config.toml
moe_layers = [0, 1, 2, 3, 4, 5, 6, 7, 8, 9, 10, 11]
routed_scale = 2.5
rope_theta = 10000.0
rope_fraction = 1.0
tie_word_embeddings = false
init_std_o = 0.0
beta2 = 0.98
decay_fraction = 0.598
final_lr_fraction = 0.05
batch_tokens = [32768, 65536, 131072]
max_seq_len = 256
train_tokens = 243200000
Below are experts of layer 4 (counted from 0) of a mixture-of-experts language model. Rows are named router (the router's row for the expert), gate (a neuron's input weights, with its number), up (a neuron's input weights, with its number) and show model dimensions 0-63. Each number is 200 + 20 x the weight over its row's rms, rounded and kept within 0 to 999.
After each expert's rows: a language model's description of what the expert responds to. This comes from a sample of Wikipedia text that the model never trained on.

# expert 53
router,221,206,189,208,177,222,223,218,202,186,199,174,201,196,184,196,209,240,226,214,180,163,209,202,205,196,206,205,202,234,183,202,173,193,218,182,210,198,184,173,215,210,213,224,218,172,211,206,187,216,218,208,196,203,201,205,195,219,197,183,199,186,206,183
gate2,194,215,231,203,174,182,193,179,214,200,200,187,215,220,191,184,191,210,186,213,228,170,219,226,192,196,219,196,218,192,200,237,192,226,203,202,249,234,187,185,212,171,212,227,242,197,196,235,188,225,228,214,202,231,194,203,198,198,237,178,206,197,190,185
up2,241,229,206,175,205,187,207,204,188,164,218,202,198,206,230,188,187,198,192,210,201,199,201,211,165,178,235,194,202,195,171,213,179,221,198,213,251,239,193,188,235,219,219,193,231,209,206,221,200,177,236,185,229,207,215,217,209,219,238,167,199,174,212,190
gate3,211,200,219,190,197,216,192,191,215,176,206,183,203,180,210,177,208,202,171,201,224,213,208,200,200,160,202,138,159,220,178,152,212,203,202,188,221,247,169,196,190,195,194,203,197,193,186,222,226,227,231,225,208,205,198,216,219,199,182,228,211,230,185,183
up3,190,217,221,220,187,225,192,183,168,175,203,187,188,189,206,197,222,215,151,192,213,219,188,218,188,144,219,161,153,223,186,188,216,185,210,199,188,232,181,206,161,198,189,190,185,215,195,210,204,226,221,217,198,174,201,211,205,220,203,226,207,256,186,167
gate4,200,220,193,196,204,197,208,216,160,194,184,190,225,220,203,213,191,238,207,213,181,186,178,202,209,214,225,186,213,228,212,193,178,187,170,176,194,226,166,170,209,200,214,194,177,195,234,212,200,190,195,193,197,187,185,188,210,232,225,259,186,181,215,177
up4,205,205,192,222,214,216,214,189,167,178,195,213,189,231,191,225,202,230,229,225,174,183,186,208,209,192,197,191,214,212,223,199,207,182,186,169,178,206,193,169,211,184,203,184,175,208,217,178,220,184,202,220,214,199,195,196,235,247,239,219,192,192,248,211
What it handles: Years and line breaks. Year digits like 19 and 20, newlines, table-row ends and heading markers in lists, tables and infoboxes, such as Coordin-ates.

# expert 46
router,206,177,204,231,252,229,197,222,189,143,234,171,197,213,189,193,217,202,181,195,211,192,162,209,199,181,201,194,208,174,212,181,217,179,234,130,219,211,227,168,166,213,185,226,195,200,210,199,223,220,209,199,208,199,198,183,208,215,195,200,173,215,207,218
gate0,208,172,156,206,179,196,203,223,219,220,194,188,224,190,218,189,216,193,203,187,174,180,200,216,201,201,179,212,202,193,192,213,167,199,209,166,213,199,170,190,194,187,227,221,232,185,199,192,227,205,225,214,198,252,208,191,197,225,216,189,188,175,197,203
up0,227,194,175,212,189,203,202,211,222,199,196,205,215,203,212,212,203,197,215,177,201,225,218,190,210,138,210,181,228,202,228,219,168,207,208,186,222,173,164,156,180,199,214,199,198,203,206,193,225,175,192,214,218,211,205,220,188,253,174,163,208,183,205,232
gate1,221,162,241,226,187,219,184,190,184,186,176,164,222,201,234,212,222,202,221,171,195,224,184,185,207,184,205,221,150,201,186,222,206,154,213,190,224,186,198,224,194,221,242,190,210,187,183,198,201,198,177,218,180,179,203,178,214,183,233,197,202,190,182,195
up1,182,180,178,233,196,240,208,198,221,184,219,215,188,236,181,204,249,227,185,218,226,224,213,186,181,168,176,204,182,207,207,204,200,206,198,227,178,194,187,161,191,194,209,158,237,200,205,184,200,149,188,202,193,181,196,182,237,197,222,185,209,216,190,181
gate2,168,170,176,203,222,172,183,197,231,196,180,194,228,184,207,196,207,202,151,204,191,214,194,218,226,208,166,190,182,190,232,215,176,199,208,181,189,185,216,190,189,186,223,165,204,201,198,162,237,164,212,214,181,172,182,204,225,208,203,202,205,218,189,205
up2,171,189,185,231,211,180,165,229,201,200,196,179,236,205,237,199,169,194,171,198,189,196,181,205,229,178,182,190,147,203,211,226,184,201,191,169,182,158,216,193,176,164,218,205,215,179,211,194,240,206,202,206,208,174,151,192,200,144,197,227,180,221,190,172
What it handles: Capital letters, acronyms. Single capital letters inside acronyms, initials and coordinates, such as DF-G, S-W-B, compass W, L-INEAR, SWA-P-O.

# expert 52
router,218,195,212,209,223,216,206,177,200,186,240,199,211,197,196,214,238,180,226,208,212,220,185,225,219,227,187,223,210,231,205,195,206,166,206,202,228,187,163,215,187,178,191,203,172,210,196,184,191,201,208,158,181,187,175,185,200,176,206,226,196,174,180,211
gate0,177,162,204,233,187,228,218,214,195,188,211,183,180,244,196,200,181,194,191,220,203,198,180,238,242,182,209,188,191,208,180,224,215,195,197,194,154,186,203,186,189,193,188,231,219,192,179,230,224,208,205,216,222,203,164,204,206,205,210,248,203,189,183,181
up0,189,186,180,229,193,220,237,220,208,199,219,204,216,190,204,177,197,208,203,226,201,186,207,223,205,192,219,196,237,202,151,192,209,199,168,236,159,205,200,195,154,198,178,206,182,179,184,185,208,175,209,204,205,223,186,216,206,198,216,232,201,193,210,205
gate1,239,176,198,219,223,184,192,180,195,194,250,176,178,206,195,202,204,177,211,168,189,210,193,201,206,215,183,189,201,234,169,171,211,175,193,209,204,201,180,243,213,182,210,192,183,190,213,181,206,247,210,202,184,178,198,241,185,186,198,232,220,169,170,218
up1,214,175,190,251,224,196,217,185,202,173,224,144,180,211,183,215,190,204,197,190,207,235,217,197,158,233,164,183,187,257,193,181,182,179,181,181,190,223,189,190,232,186,180,178,206,205,204,197,219,201,184,190,162,194,199,208,186,182,221,235,194,179,204,209
gate2,193,162,191,201,223,187,186,203,186,204,223,193,210,204,212,225,174,196,226,215,224,232,193,191,191,154,207,227,225,176,195,181,185,194,190,203,197,185,161,218,196,185,184,231,180,218,189,170,211,241,211,204,216,218,187,187,222,222,156,195,161,208,192,197
up2,216,142,220,191,219,188,197,187,193,241,220,230,159,214,213,162,168,165,188,230,198,198,215,201,212,207,187,192,217,215,211,192,228,199,189,152,206,215,191,200,215,206,198,163,221,215,192,211,207,236,205,199,210,213,182,224,213,193,187,212,204,201,149,203
What it handles: Digits and short fragments. Day numbers and digits in dates, scores and tables, plus short mid-word pieces like v-ot-ed, ev-ol-ve, Lim-av-ady.

# expert 15
router,224,194,177,203,199,213,200,212,201,204,195,167,192,221,197,224,210,238,194,177,190,198,181,219,226,171,230,190,225,247,216,202,195,198,180,170,197,206,193,177,226,221,228,194,234,200,235,193,179,205,260,208,169,224,197,165,194,189,208,209,196,198,195,230
gate0,196,187,241,223,239,199,178,189,198,184,203,215,205,201,216,195,192,156,196,206,168,169,175,199,204,245,190,210,198,211,208,213,197,176,172,169,198,233,206,181,220,204,185,198,224,187,168,194,227,197,210,224,198,219,187,241,215,179,243,208,203,234,189,181
up0,203,182,224,230,211,200,187,205,252,198,185,210,191,164,212,197,195,197,188,201,178,203,175,183,197,211,201,198,212,208,215,220,179,188,180,159,163,198,226,177,230,228,216,218,218,185,183,201,185,206,242,203,198,190,204,187,185,185,218,211,204,239,201,204
gate1,219,188,189,205,215,211,200,202,215,216,221,209,199,214,233,178,182,211,214,169,198,198,220,225,206,240,221,210,233,184,174,220,193,212,145,196,210,210,197,170,190,214,194,181,222,241,194,208,204,202,211,205,189,218,187,216,225,213,216,228,228,173,218,195
up1,250,185,212,247,202,205,173,180,208,227,207,212,205,200,234,192,221,200,206,175,229,224,215,213,234,214,204,209,244,181,181,184,204,186,182,181,191,194,216,198,199,232,184,164,224,211,184,212,207,218,230,201,168,209,215,198,211,203,209,216,215,152,223,188
gate2,204,183,202,186,179,195,149,178,187,231,192,164,225,212,211,193,212,182,190,198,204,204,178,204,218,196,165,211,173,216,191,225,166,187,223,211,184,190,199,211,190,179,199,170,164,167,202,226,200,193,201,196,213,185,189,201,191,233,165,209,173,185,215,203
up2,199,198,206,163,227,196,159,177,165,181,201,184,215,198,240,203,192,179,170,206,231,197,221,216,204,185,214,205,210,178,199,212,197,203,199,199,193,214,251,206,216,193,191,224,173,227,203,202,196,216,226,198,212,155,241,225,205,177,201,179,215,193,190,182
What it handles: Clause and cell punctuation. Commas, closing parentheses, semicolons and table bars ending list items, dates and chart cells, such as Chart), Virginia, or 2015;.

# expert 19
router,192,157,213,218,233,180,193,250,216,174,192,194,213,206,176,198,156,159,197,149,187,212,201,214,176,177,196,199,187,172,178,221,212,202,223,213,232,202,209,162,222,234,215,209,169,210,185,190,230,233,160,194,226,213,193,193,188,211,188,208,214,210,200,226
gate4,179,194,191,218,232,193,218,223,206,185,200,161,224,214,182,196,170,205,194,192,218,218,216,209,210,175,204,207,183,221,155,146,209,212,207,224,211,206,176,138,196,211,227,150,203,209,198,187,209,199,193,210,196,205,208,179,196,187,195,165,208,203,206,191
up4,195,222,176,177,229,176,193,235,194,219,208,179,239,193,193,166,209,187,205,179,224,192,184,206,199,164,177,157,202,180,181,199,194,239,214,222,249,203,192,161,212,236,208,226,210,190,197,134,220,206,209,194,191,191,220,133,203,202,192,175,196,202,187,200
gate5,216,199,192,224,230,220,226,197,195,185,229,226,194,249,241,167,201,200,208,203,201,217,211,200,200,187,215,186,212,206,215,198,203,210,201,206,195,167,172,174,212,199,224,182,188,188,225,212,233,234,191,202,207,213,200,213,194,208,240,208,226,241,205,198
up5,221,233,192,185,241,176,224,207,177,224,215,218,190,191,228,227,197,180,161,201,222,203,198,193,195,152,216,199,208,175,262,234,229,214,187,204,222,220,201,191,203,205,217,193,215,218,202,168,180,184,204,185,210,240,199,205,206,165,178,169,234,235,187,209
gate6,164,182,193,215,242,203,210,218,202,183,199,190,205,225,198,212,200,214,194,192,190,196,198,187,190,198,161,206,194,216,187,186,180,219,224,201,179,181,224,194,209,207,203,209,198,214,203,220,224,221,222,199,211,220,196,227,196,211,266,161,185,210,206,213
up6,181,196,197,202,258,202,232,216,200,191,190,192,180,196,174,231,201,176,215,172,174,191,220,197,170,175,203,211,198,188,214,190,170,212,194,227,204,168,232,169,208,212,210,208,185,235,201,208,210,197,212,162,225,232,214,236,193,209,210,187,240,212,186,249
What it handles: Capital initials of names. Capital letters or short capital pieces that open proper names and capitalized words, such as M in Mic, Ch in China, Sp.

# expert 8
router,203,234,179,223,212,195,199,212,175,240,215,234,226,221,218,185,187,189,197,186,205,183,156,212,230,209,173,208,206,231,192,201,214,157,207,197,262,229,202,211,184,193,203,185,189,195,200,210,206,199,217,242,200,221,207,209,191,180,217,201,191,217,163,170
gate0,164,168,168,220,177,189,188,226,206,229,207,199,215,220,209,177,196,195,216,201,203,173,199,226,181,204,219,237,190,230,173,209,205,197,178,189,234,236,209,209,189,198,191,213,215,192,190,234,209,190,196,203,161,227,195,223,187,222,213,192,176,226,179,197
up0,166,212,178,219,184,192,205,184,178,219,220,233,212,167,199,180,181,198,229,208,205,179,205,213,221,180,221,214,208,215,190,194,231,193,178,183,236,227,213,211,193,208,210,221,187,200,190,225,207,181,219,218,162,238,199,248,226,204,229,172,181,229,166,210
gate1,166,239,212,204,185,181,211,213,176,196,203,188,183,219,222,169,226,218,196,211,225,178,188,199,227,222,180,196,232,203,208,173,228,189,206,175,218,197,186,182,194,192,193,203,182,221,221,206,235,180,206,235,208,190,172,217,201,212,215,251,175,192,177,184
up1,175,249,197,205,233,169,222,197,195,223,201,182,157,198,213,205,235,201,173,222,212,165,178,213,228,245,189,191,214,206,193,169,212,196,218,228,232,211,185,187,207,185,185,189,196,222,208,180,205,212,218,224,177,200,199,176,256,208,212,211,197,213,198,186
gate2,245,210,203,227,213,200,192,198,212,224,202,182,242,207,194,171,216,225,210,177,215,204,179,187,211,216,174,221,191,212,210,211,211,201,205,193,194,195,214,205,216,192,203,213,224,173,209,194,216,183,216,190,209,212,231,197,210,190,206,178,207,184,174,205
up2,191,230,212,212,209,221,188,174,213,194,200,185,241,190,213,166,214,191,191,183,227,230,232,193,202,228,145,213,185,190,193,207,187,185,234,182,228,200,222,201,202,202,248,207,199,183,211,193,212,193,186,224,206,192,218,225,195,212,161,177,210,179,191,196
What it handles: Prepositions and subordinators. Prepositions and clause-linking words in narrative prose, such as as, by, with, for, who, when, which, often followed by the or his.

# expert 26
router,192,175,158,205,187,198,190,213,203,196,202,197,187,235,210,182,217,184,205,166,180,190,154,224,188,218,202,168,193,228,202,183,168,191,209,195,195,193,179,187,190,197,171,191,184,172,237,201,249,194,191,186,220,225,202,169,220,217,226,203,202,198,224,164
gate0,213,182,186,237,214,202,193,208,209,187,209,199,189,234,211,167,170,187,205,174,202,176,196,265,227,202,212,153,169,190,174,208,206,197,201,208,242,232,180,225,204,187,173,211,200,196,234,199,213,204,235,237,171,187,182,193,227,209,187,191,216,196,199,203
up0,204,165,193,219,215,211,185,204,212,173,229,199,177,212,221,190,189,204,205,160,183,183,188,224,213,207,216,141,189,225,189,209,213,167,178,201,157,253,195,202,168,189,147,184,202,189,227,203,226,178,213,229,212,172,189,194,210,198,175,209,208,181,196,200
gate1,186,164,192,154,173,191,200,216,211,220,211,211,177,195,254,179,179,203,238,208,165,177,183,176,191,200,195,193,211,171,196,188,186,214,187,170,192,219,155,206,204,169,185,244,187,203,246,223,210,201,201,186,214,201,200,196,210,203,198,238,158,182,242,194
up1,193,189,220,166,150,213,218,213,231,186,195,204,155,200,239,214,208,204,232,237,191,196,191,173,177,194,201,190,223,192,215,176,191,188,166,202,193,214,169,216,205,185,167,209,200,176,232,207,242,206,188,198,190,245,233,190,157,208,181,201,172,195,231,210
gate2,182,240,193,206,227,201,206,207,188,174,204,208,180,174,211,181,200,219,183,196,166,174,175,241,237,197,174,178,210,220,205,232,197,220,213,181,206,180,175,174,208,215,196,205,193,204,207,182,185,193,206,191,191,233,192,197,202,183,209,162,168,214,195,187
up2,208,222,195,187,213,241,220,172,219,172,235,214,174,213,236,207,210,217,201,215,178,217,210,191,241,187,178,192,182,202,211,231,229,191,203,184,168,178,187,215,191,184,184,152,197,180,224,165,221,165,188,202,189,203,237,198,209,200,171,187,209,219,221,187
What it handles: Word-initial fragments. First one or two letters of a word split into pieces, such as c, d, b, Le in Lead, Ang in Angeles, bec in becoming.

# expert 59
router,195,190,214,200,178,205,168,236,200,211,202,213,178,198,189,191,219,191,202,223,208,192,172,208,194,197,190,167,205,211,201,191,165,208,214,208,213,220,203,179,239,154,192,205,191,180,204,202,196,199,225,228,172,208,182,236,185,180,179,225,196,186,180,157
gate8,220,216,210,178,179,234,205,223,149,207,219,197,198,184,194,202,185,188,216,185,172,207,208,222,207,211,205,173,189,199,180,193,214,190,218,184,226,221,201,211,193,171,186,184,179,220,224,227,182,210,208,217,177,195,223,229,222,208,170,221,185,224,221,149
up8,202,169,205,180,161,208,213,216,185,195,210,206,195,211,184,210,216,217,179,182,203,224,191,222,184,175,233,206,196,205,188,197,210,196,212,199,224,210,201,172,225,167,176,192,178,209,204,200,211,211,205,192,166,202,221,211,225,173,152,242,198,211,225,209
gate9,194,229,206,153,199,244,185,201,180,234,210,221,187,202,199,200,184,215,176,197,239,161,234,208,204,210,177,183,206,232,185,158,185,205,169,207,216,207,200,201,221,209,222,200,200,187,192,226,210,223,207,213,202,215,201,195,211,240,221,195,207,150,195,157
up9,206,213,216,197,193,207,218,206,197,210,220,196,208,209,207,205,197,230,186,231,223,192,226,226,197,234,178,167,213,211,187,157,175,195,191,212,216,200,195,200,226,210,205,177,206,213,206,227,179,241,227,190,198,206,209,182,223,217,186,189,217,167,194,194
gate10,200,183,208,185,191,197,201,226,201,198,219,192,196,189,170,212,193,185,200,219,202,156,201,192,205,213,221,177,157,192,226,226,192,195,201,187,183,206,213,168,186,183,180,167,215,168,186,176,233,203,235,189,217,184,200,216,152,226,192,205,194,186,180,201
up10,171,183,226,199,198,204,208,217,158,184,210,145,221,215,165,223,202,178,193,173,204,217,177,216,184,207,194,203,154,209,204,194,221,201,202,182,188,205,214,202,178,179,225,187,184,224,201,205,249,185,222,178,208,186,233,176,183,227,211,203,220,181,193,197
What it handles: Conjunctions and prepositions. Connecting words like and, in, to, by, or, but, into, linking phrases in prose and headings such as Later life and death.

# expert 57
router,221,217,178,173,210,211,169,234,178,222,208,201,217,158,204,199,194,186,225,184,205,207,193,244,176,198,181,155,176,212,180,207,194,187,228,176,220,238,223,216,197,249,209,198,200,198,201,242,191,225,222,193,220,173,229,204,214,219,198,177,205,190,176,190
gate4,197,199,165,219,186,182,229,206,197,227,196,173,232,181,209,196,229,210,245,183,208,193,182,228,215,210,157,216,202,203,217,180,215,205,197,194,243,208,203,238,212,203,241,171,206,172,218,229,194,182,204,196,200,220,209,172,214,191,216,182,171,203,169,169
up4,240,231,170,231,212,209,220,213,205,228,212,191,229,191,218,214,211,201,201,181,202,185,173,209,216,214,168,233,176,209,189,196,179,221,194,169,214,190,206,188,191,188,200,215,204,220,213,194,172,189,220,162,198,230,189,197,186,206,207,189,124,200,191,214
gate5,156,177,184,220,195,184,210,216,213,180,200,145,244,186,194,211,198,234,210,202,184,194,132,218,218,227,205,187,217,244,196,193,197,200,193,194,187,195,188,193,192,196,200,194,202,205,224,255,191,213,207,187,192,223,200,180,168,213,235,236,206,198,143,201
up5,191,187,204,212,189,183,224,221,176,183,191,190,202,179,198,210,185,230,206,202,208,192,210,199,199,217,215,213,197,224,198,184,208,258,238,217,176,215,178,186,195,207,200,198,196,199,223,260,165,161,199,195,201,207,189,206,215,203,219,201,199,181,181,173
gate6,200,218,195,180,221,187,177,210,197,222,210,210,198,190,188,196,202,192,215,163,195,198,197,214,185,231,177,153,170,197,191,212,205,185,211,144,237,236,205,204,221,225,216,211,201,209,206,211,207,209,232,205,178,177,218,232,217,181,192,191,210,227,186,215
up6,208,224,178,168,203,188,186,181,164,237,216,183,214,185,206,205,203,198,192,202,193,225,162,254,208,221,190,155,176,220,188,197,201,185,194,186,192,209,194,236,184,216,195,172,211,198,219,215,180,214,234,195,196,165,219,207,200,206,177,209,207,203,223,178
What it handles: Word-initial capital letters. Single initial letters beginning a word after a space, parenthesis, quote or bar, often capitals in names: w-hich, B-ach, F-inal.

# expert 35
router,199,205,170,183,187,196,191,218,173,231,194,210,183,206,207,222,232,166,218,208,236,195,188,231,169,226,163,173,176,218,184,244,164,189,211,147,199,196,176,209,200,226,192,213,186,198,186,220,200,208,257,203,199,212,201,188,196,222,216,241,187,201,191,181
gate0,195,211,187,227,219,178,200,228,200,237,194,194,185,217,208,231,211,212,167,229,206,209,200,195,193,217,167,199,209,209,160,214,218,232,169,198,168,212,203,176,205,186,198,245,195,205,213,215,216,252,229,183,220,234,218,199,232,199,242,174,192,220,176,190
up0,215,212,165,193,191,182,206,216,183,235,193,210,176,220,221,218,207,202,200,242,190,254,220,173,181,203,170,210,207,207,217,204,174,230,202,193,198,176,225,185,185,206,167,207,184,217,207,181,229,214,216,175,204,189,183,229,216,165,220,190,201,206,183,220
gate1,184,175,197,196,236,213,187,213,175,233,205,196,200,221,206,200,197,192,202,175,220,197,199,222,195,199,213,194,201,201,169,213,196,184,205,183,240,206,155,216,188,191,206,200,212,209,188,203,169,206,204,186,203,252,180,228,205,207,201,214,208,222,171,163
up1,185,213,179,205,212,219,191,186,161,212,191,211,200,219,202,213,191,204,193,197,204,213,198,212,172,195,210,209,213,167,208,178,193,166,208,214,203,179,170,206,158,173,179,215,191,210,195,190,201,186,200,210,223,212,216,199,195,168,167,230,227,221,227,194
gate2,199,197,178,221,203,171,193,188,190,211,220,210,223,207,180,225,207,226,191,183,199,174,216,252,180,198,151,199,179,195,179,152,178,197,209,192,236,223,179,227,232,204,233,207,200,171,224,225,208,194,237,167,179,161,154,214,218,212,195,215,167,220,206,177
up2,186,200,175,226,215,167,205,176,198,191,218,208,222,199,194,214,202,215,192,190,222,192,204,237,170,186,148,185,169,191,170,153,187,201,177,207,213,207,181,237,210,200,214,186,193,187,247,247,219,200,230,195,210,169,164,203,194,196,203,218,181,230,237,176
What it handles: Word-initial letters. First letter or consonant cluster of a lowercase word after the, a or and, such as fl-owers, s-ampled, b-otanist.

# expert 28
router,218,230,218,216,227,184,191,176,202,184,226,217,194,206,184,202,200,242,205,188,206,175,201,221,221,202,186,211,221,211,175,194,206,176,207,181,237,219,196,196,207,220,207,204,254,223,204,173,221,251,203,215,170,207,197,218,223,192,242,201,218,222,175,183
gate2,204,200,228,209,216,226,178,202,193,202,184,229,191,219,197,178,212,211,173,210,206,173,238,211,209,188,200,194,205,206,183,211,192,193,219,182,224,254,186,214,199,193,201,204,216,195,181,193,165,250,205,204,217,229,208,192,225,175,188,213,223,213,165,204
up2,183,194,234,205,235,188,176,190,239,222,199,205,219,181,187,199,196,190,172,233,218,197,225,201,212,196,212,194,193,192,194,186,195,203,190,208,223,272,173,205,197,165,216,170,223,196,184,197,163,233,203,211,202,206,188,186,194,185,196,224,199,217,180,197
gate3,223,229,194,199,200,168,174,178,217,263,212,202,194,234,219,230,277,220,206,174,194,146,200,228,194,200,189,187,187,195,163,215,206,189,214,201,217,186,198,190,220,243,213,224,208,162,213,193,234,235,207,224,229,229,176,213,206,231,183,207,200,203,195,210
up3,220,201,220,207,203,196,182,175,200,253,180,224,193,208,207,183,224,216,191,175,211,217,216,212,186,193,233,195,184,184,176,175,203,188,182,173,186,155,209,210,182,244,196,189,198,181,204,240,238,209,189,203,221,239,188,230,192,220,231,185,204,192,201,212
gate4,160,227,212,190,218,220,178,203,180,195,184,172,216,197,196,202,177,205,174,201,211,202,201,213,227,183,198,192,214,201,202,203,200,177,228,189,198,209,199,186,178,168,205,126,187,196,199,149,203,239,194,195,205,183,199,209,201,194,158,241,219,214,165,194
up4,185,221,247,211,183,192,158,176,196,180,227,185,225,183,174,219,156,222,167,228,206,217,216,219,212,204,217,169,201,205,140,198,211,216,164,221,241,214,186,190,225,207,220,191,216,247,193,174,243,220,219,203,198,193,201,238,245,214,184,201,213,188,169,208
What it handles: Inflectional word endings. Verb and noun endings like -ing, -es, -ed, -ings completing words in running prose, such as tap-ings, pric-es, sc-ored.

# expert 56
router,181,193,215,188,206,191,159,240,180,191,222,177,191,208,193,185,224,206,197,217,230,188,159,197,213,211,201,182,163,209,193,236,205,204,176,211,200,189,208,210,192,219,247,210,211,213,192,178,171,207,207,200,236,173,217,181,203,185,227,213,223,165,213,198
gate4,204,173,217,182,220,246,157,224,189,196,219,196,182,197,217,227,200,187,199,196,210,174,210,215,207,225,181,196,177,216,209,196,203,191,220,175,198,166,155,207,199,191,196,202,219,218,205,217,180,209,211,208,227,196,176,205,182,211,202,227,214,216,164,202
up4,183,165,219,187,197,263,203,215,172,182,213,174,198,197,213,232,225,177,181,223,211,189,241,241,205,215,197,201,189,234,222,188,222,200,207,196,150,182,190,191,222,192,183,166,195,231,226,228,208,185,218,208,222,202,187,192,186,204,196,191,189,180,178,210
gate5,205,200,216,220,236,195,196,230,162,211,216,181,205,187,189,217,208,213,253,169,186,186,175,181,176,209,179,219,206,194,217,198,196,214,192,189,211,216,211,206,242,201,205,199,180,173,197,206,193,225,186,184,187,212,206,215,191,224,219,217,198,230,161,229
up5,180,255,223,156,192,204,219,192,180,215,200,195,208,191,194,196,215,230,218,170,170,208,178,185,202,210,204,211,195,214,223,200,205,205,207,205,171,223,216,218,237,211,178,196,196,184,220,176,179,220,206,159,179,223,218,163,178,219,218,204,207,222,191,203
gate6,161,217,219,186,215,237,216,197,178,169,223,186,198,171,172,187,198,202,197,198,156,205,206,199,204,209,196,188,186,203,182,189,185,219,187,168,234,189,191,184,203,199,220,202,204,147,197,211,201,188,190,220,216,212,216,169,220,247,206,221,205,182,197,205
up6,183,203,200,198,208,227,205,188,217,150,211,191,217,194,174,161,211,178,185,237,191,222,215,197,195,234,179,203,207,236,177,208,237,203,212,191,195,194,199,168,194,224,195,186,186,192,205,204,203,179,213,209,199,225,209,192,245,238,196,185,186,189,209,209
What it handles: Spaces and word starts. Bare space tokens in tables and sports statistics, plus word-initial pieces like s, p, tr, min, and our in encourage.

# expert 14
router,197,192,219,175,212,202,192,216,206,188,241,205,194,217,214,176,233,212,205,219,147,190,215,202,202,208,171,195,197,238,194,179,193,197,214,189,188,228,151,174,203,163,198,207,164,178,228,182,194,216,198,217,190,211,189,214,220,202,201,178,199,194,164,179
gate0,243,183,199,221,181,177,125,195,197,201,204,196,199,211,192,165,214,202,214,199,206,242,178,181,186,210,185,180,198,231,190,179,198,174,207,174,191,215,181,227,178,187,191,177,201,177,225,192,193,220,204,205,190,208,205,180,177,210,192,190,198,170,215,202
up0,226,193,205,230,179,206,157,216,215,171,209,212,190,233,190,187,201,193,189,230,209,206,190,188,184,184,181,189,206,201,229,141,194,208,209,160,190,198,187,204,216,211,185,216,197,194,223,190,211,197,211,223,192,192,191,210,212,205,206,202,176,169,230,199
gate1,185,160,237,182,196,195,185,220,192,183,220,220,180,247,238,224,226,225,196,172,183,218,199,228,189,182,225,157,244,211,192,168,182,196,170,222,205,229,204,204,208,188,245,190,190,184,210,207,188,220,206,217,229,221,187,190,202,233,202,195,188,175,194,180
up1,177,149,173,173,238,216,190,215,199,183,220,238,185,224,206,194,218,188,209,196,204,231,223,208,190,189,204,216,195,192,201,174,245,177,192,224,198,202,186,187,188,179,203,198,140,224,210,179,206,213,211,177,207,214,188,167,188,180,194,181,212,217,176,214
gate2,184,187,200,181,205,208,241,236,221,182,234,219,212,223,185,164,186,214,199,184,135,205,205,191,192,190,209,180,207,195,174,209,204,204,205,231,191,195,195,196,239,182,203,170,193,205,232,183,210,206,209,223,196,195,214,205,188,174,204,156,206,195,174,200
up2,190,233,176,183,198,212,209,190,196,221,197,201,203,222,216,208,233,219,227,175,205,213,211,195,253,215,215,186,214,176,187,174,170,205,202,197,194,148,214,211,180,222,207,200,190,193,170,218,192,204,240,198,205,212,207,207,211,234,223,211,209,177,232,216
What it handles: Conjunctions and mid-word pieces. The conjunction and, the preposition to, and word-internal fragments such as the h in fresh, us in fuscaria, ur in purpose.

# expert 34
router,195,173,206,171,230,186,208,196,194,190,240,205,196,200,214,205,184,217,200,195,195,197,188,215,187,180,173,179,229,265,214,188,212,224,188,198,193,247,232,196,200,205,230,197,187,211,220,178,197,191,197,214,188,178,217,224,218,204,243,196,174,190,227,207
gate2,222,168,192,180,190,204,191,218,191,167,198,189,223,223,209,183,187,199,204,191,205,200,171,175,216,197,172,218,206,211,219,178,194,180,205,157,219,191,184,246,190,167,226,193,194,189,208,178,204,195,204,199,147,222,184,193,174,186,228,199,209,181,214,177
up2,184,167,200,193,215,178,206,213,182,189,222,192,182,205,185,208,204,207,167,201,196,219,199,175,216,210,188,235,193,238,220,170,204,184,213,171,207,201,204,230,203,167,186,189,179,229,198,191,229,213,185,181,144,210,209,207,178,193,226,183,215,215,209,213
gate3,196,205,176,196,207,193,203,225,180,169,235,200,213,183,231,215,235,222,215,175,168,201,219,231,232,200,222,205,203,230,160,170,226,201,215,191,224,209,213,186,168,195,204,195,212,189,236,194,193,215,182,196,186,207,203,183,186,229,219,206,184,202,206,206
up3,209,208,226,212,191,226,192,203,177,195,236,213,187,173,206,214,193,225,236,199,183,189,208,203,195,182,174,204,191,233,167,179,240,211,194,206,202,201,220,213,190,208,164,206,190,212,240,178,179,190,165,195,188,222,253,189,193,201,194,175,191,182,211,188
gate4,181,205,223,197,227,209,146,213,176,199,232,173,195,209,199,220,185,224,203,210,168,144,159,189,189,166,217,201,218,230,213,233,200,223,196,210,200,185,180,210,203,180,205,208,171,187,216,171,207,243,215,172,220,203,203,203,215,187,207,208,186,200,236,187
up4,198,222,239,223,229,220,169,214,190,191,205,165,185,217,233,226,192,209,194,213,160,162,209,182,175,174,199,186,175,231,191,214,188,217,180,208,223,202,173,206,191,176,215,219,174,207,206,188,195,203,192,214,202,187,210,202,217,174,181,197,191,186,240,192
What it handles: Plural -s endings. Plural or verb -s and similar suffixes right after a word stem, such as detail-s, Record-s, recov-ers, return-s.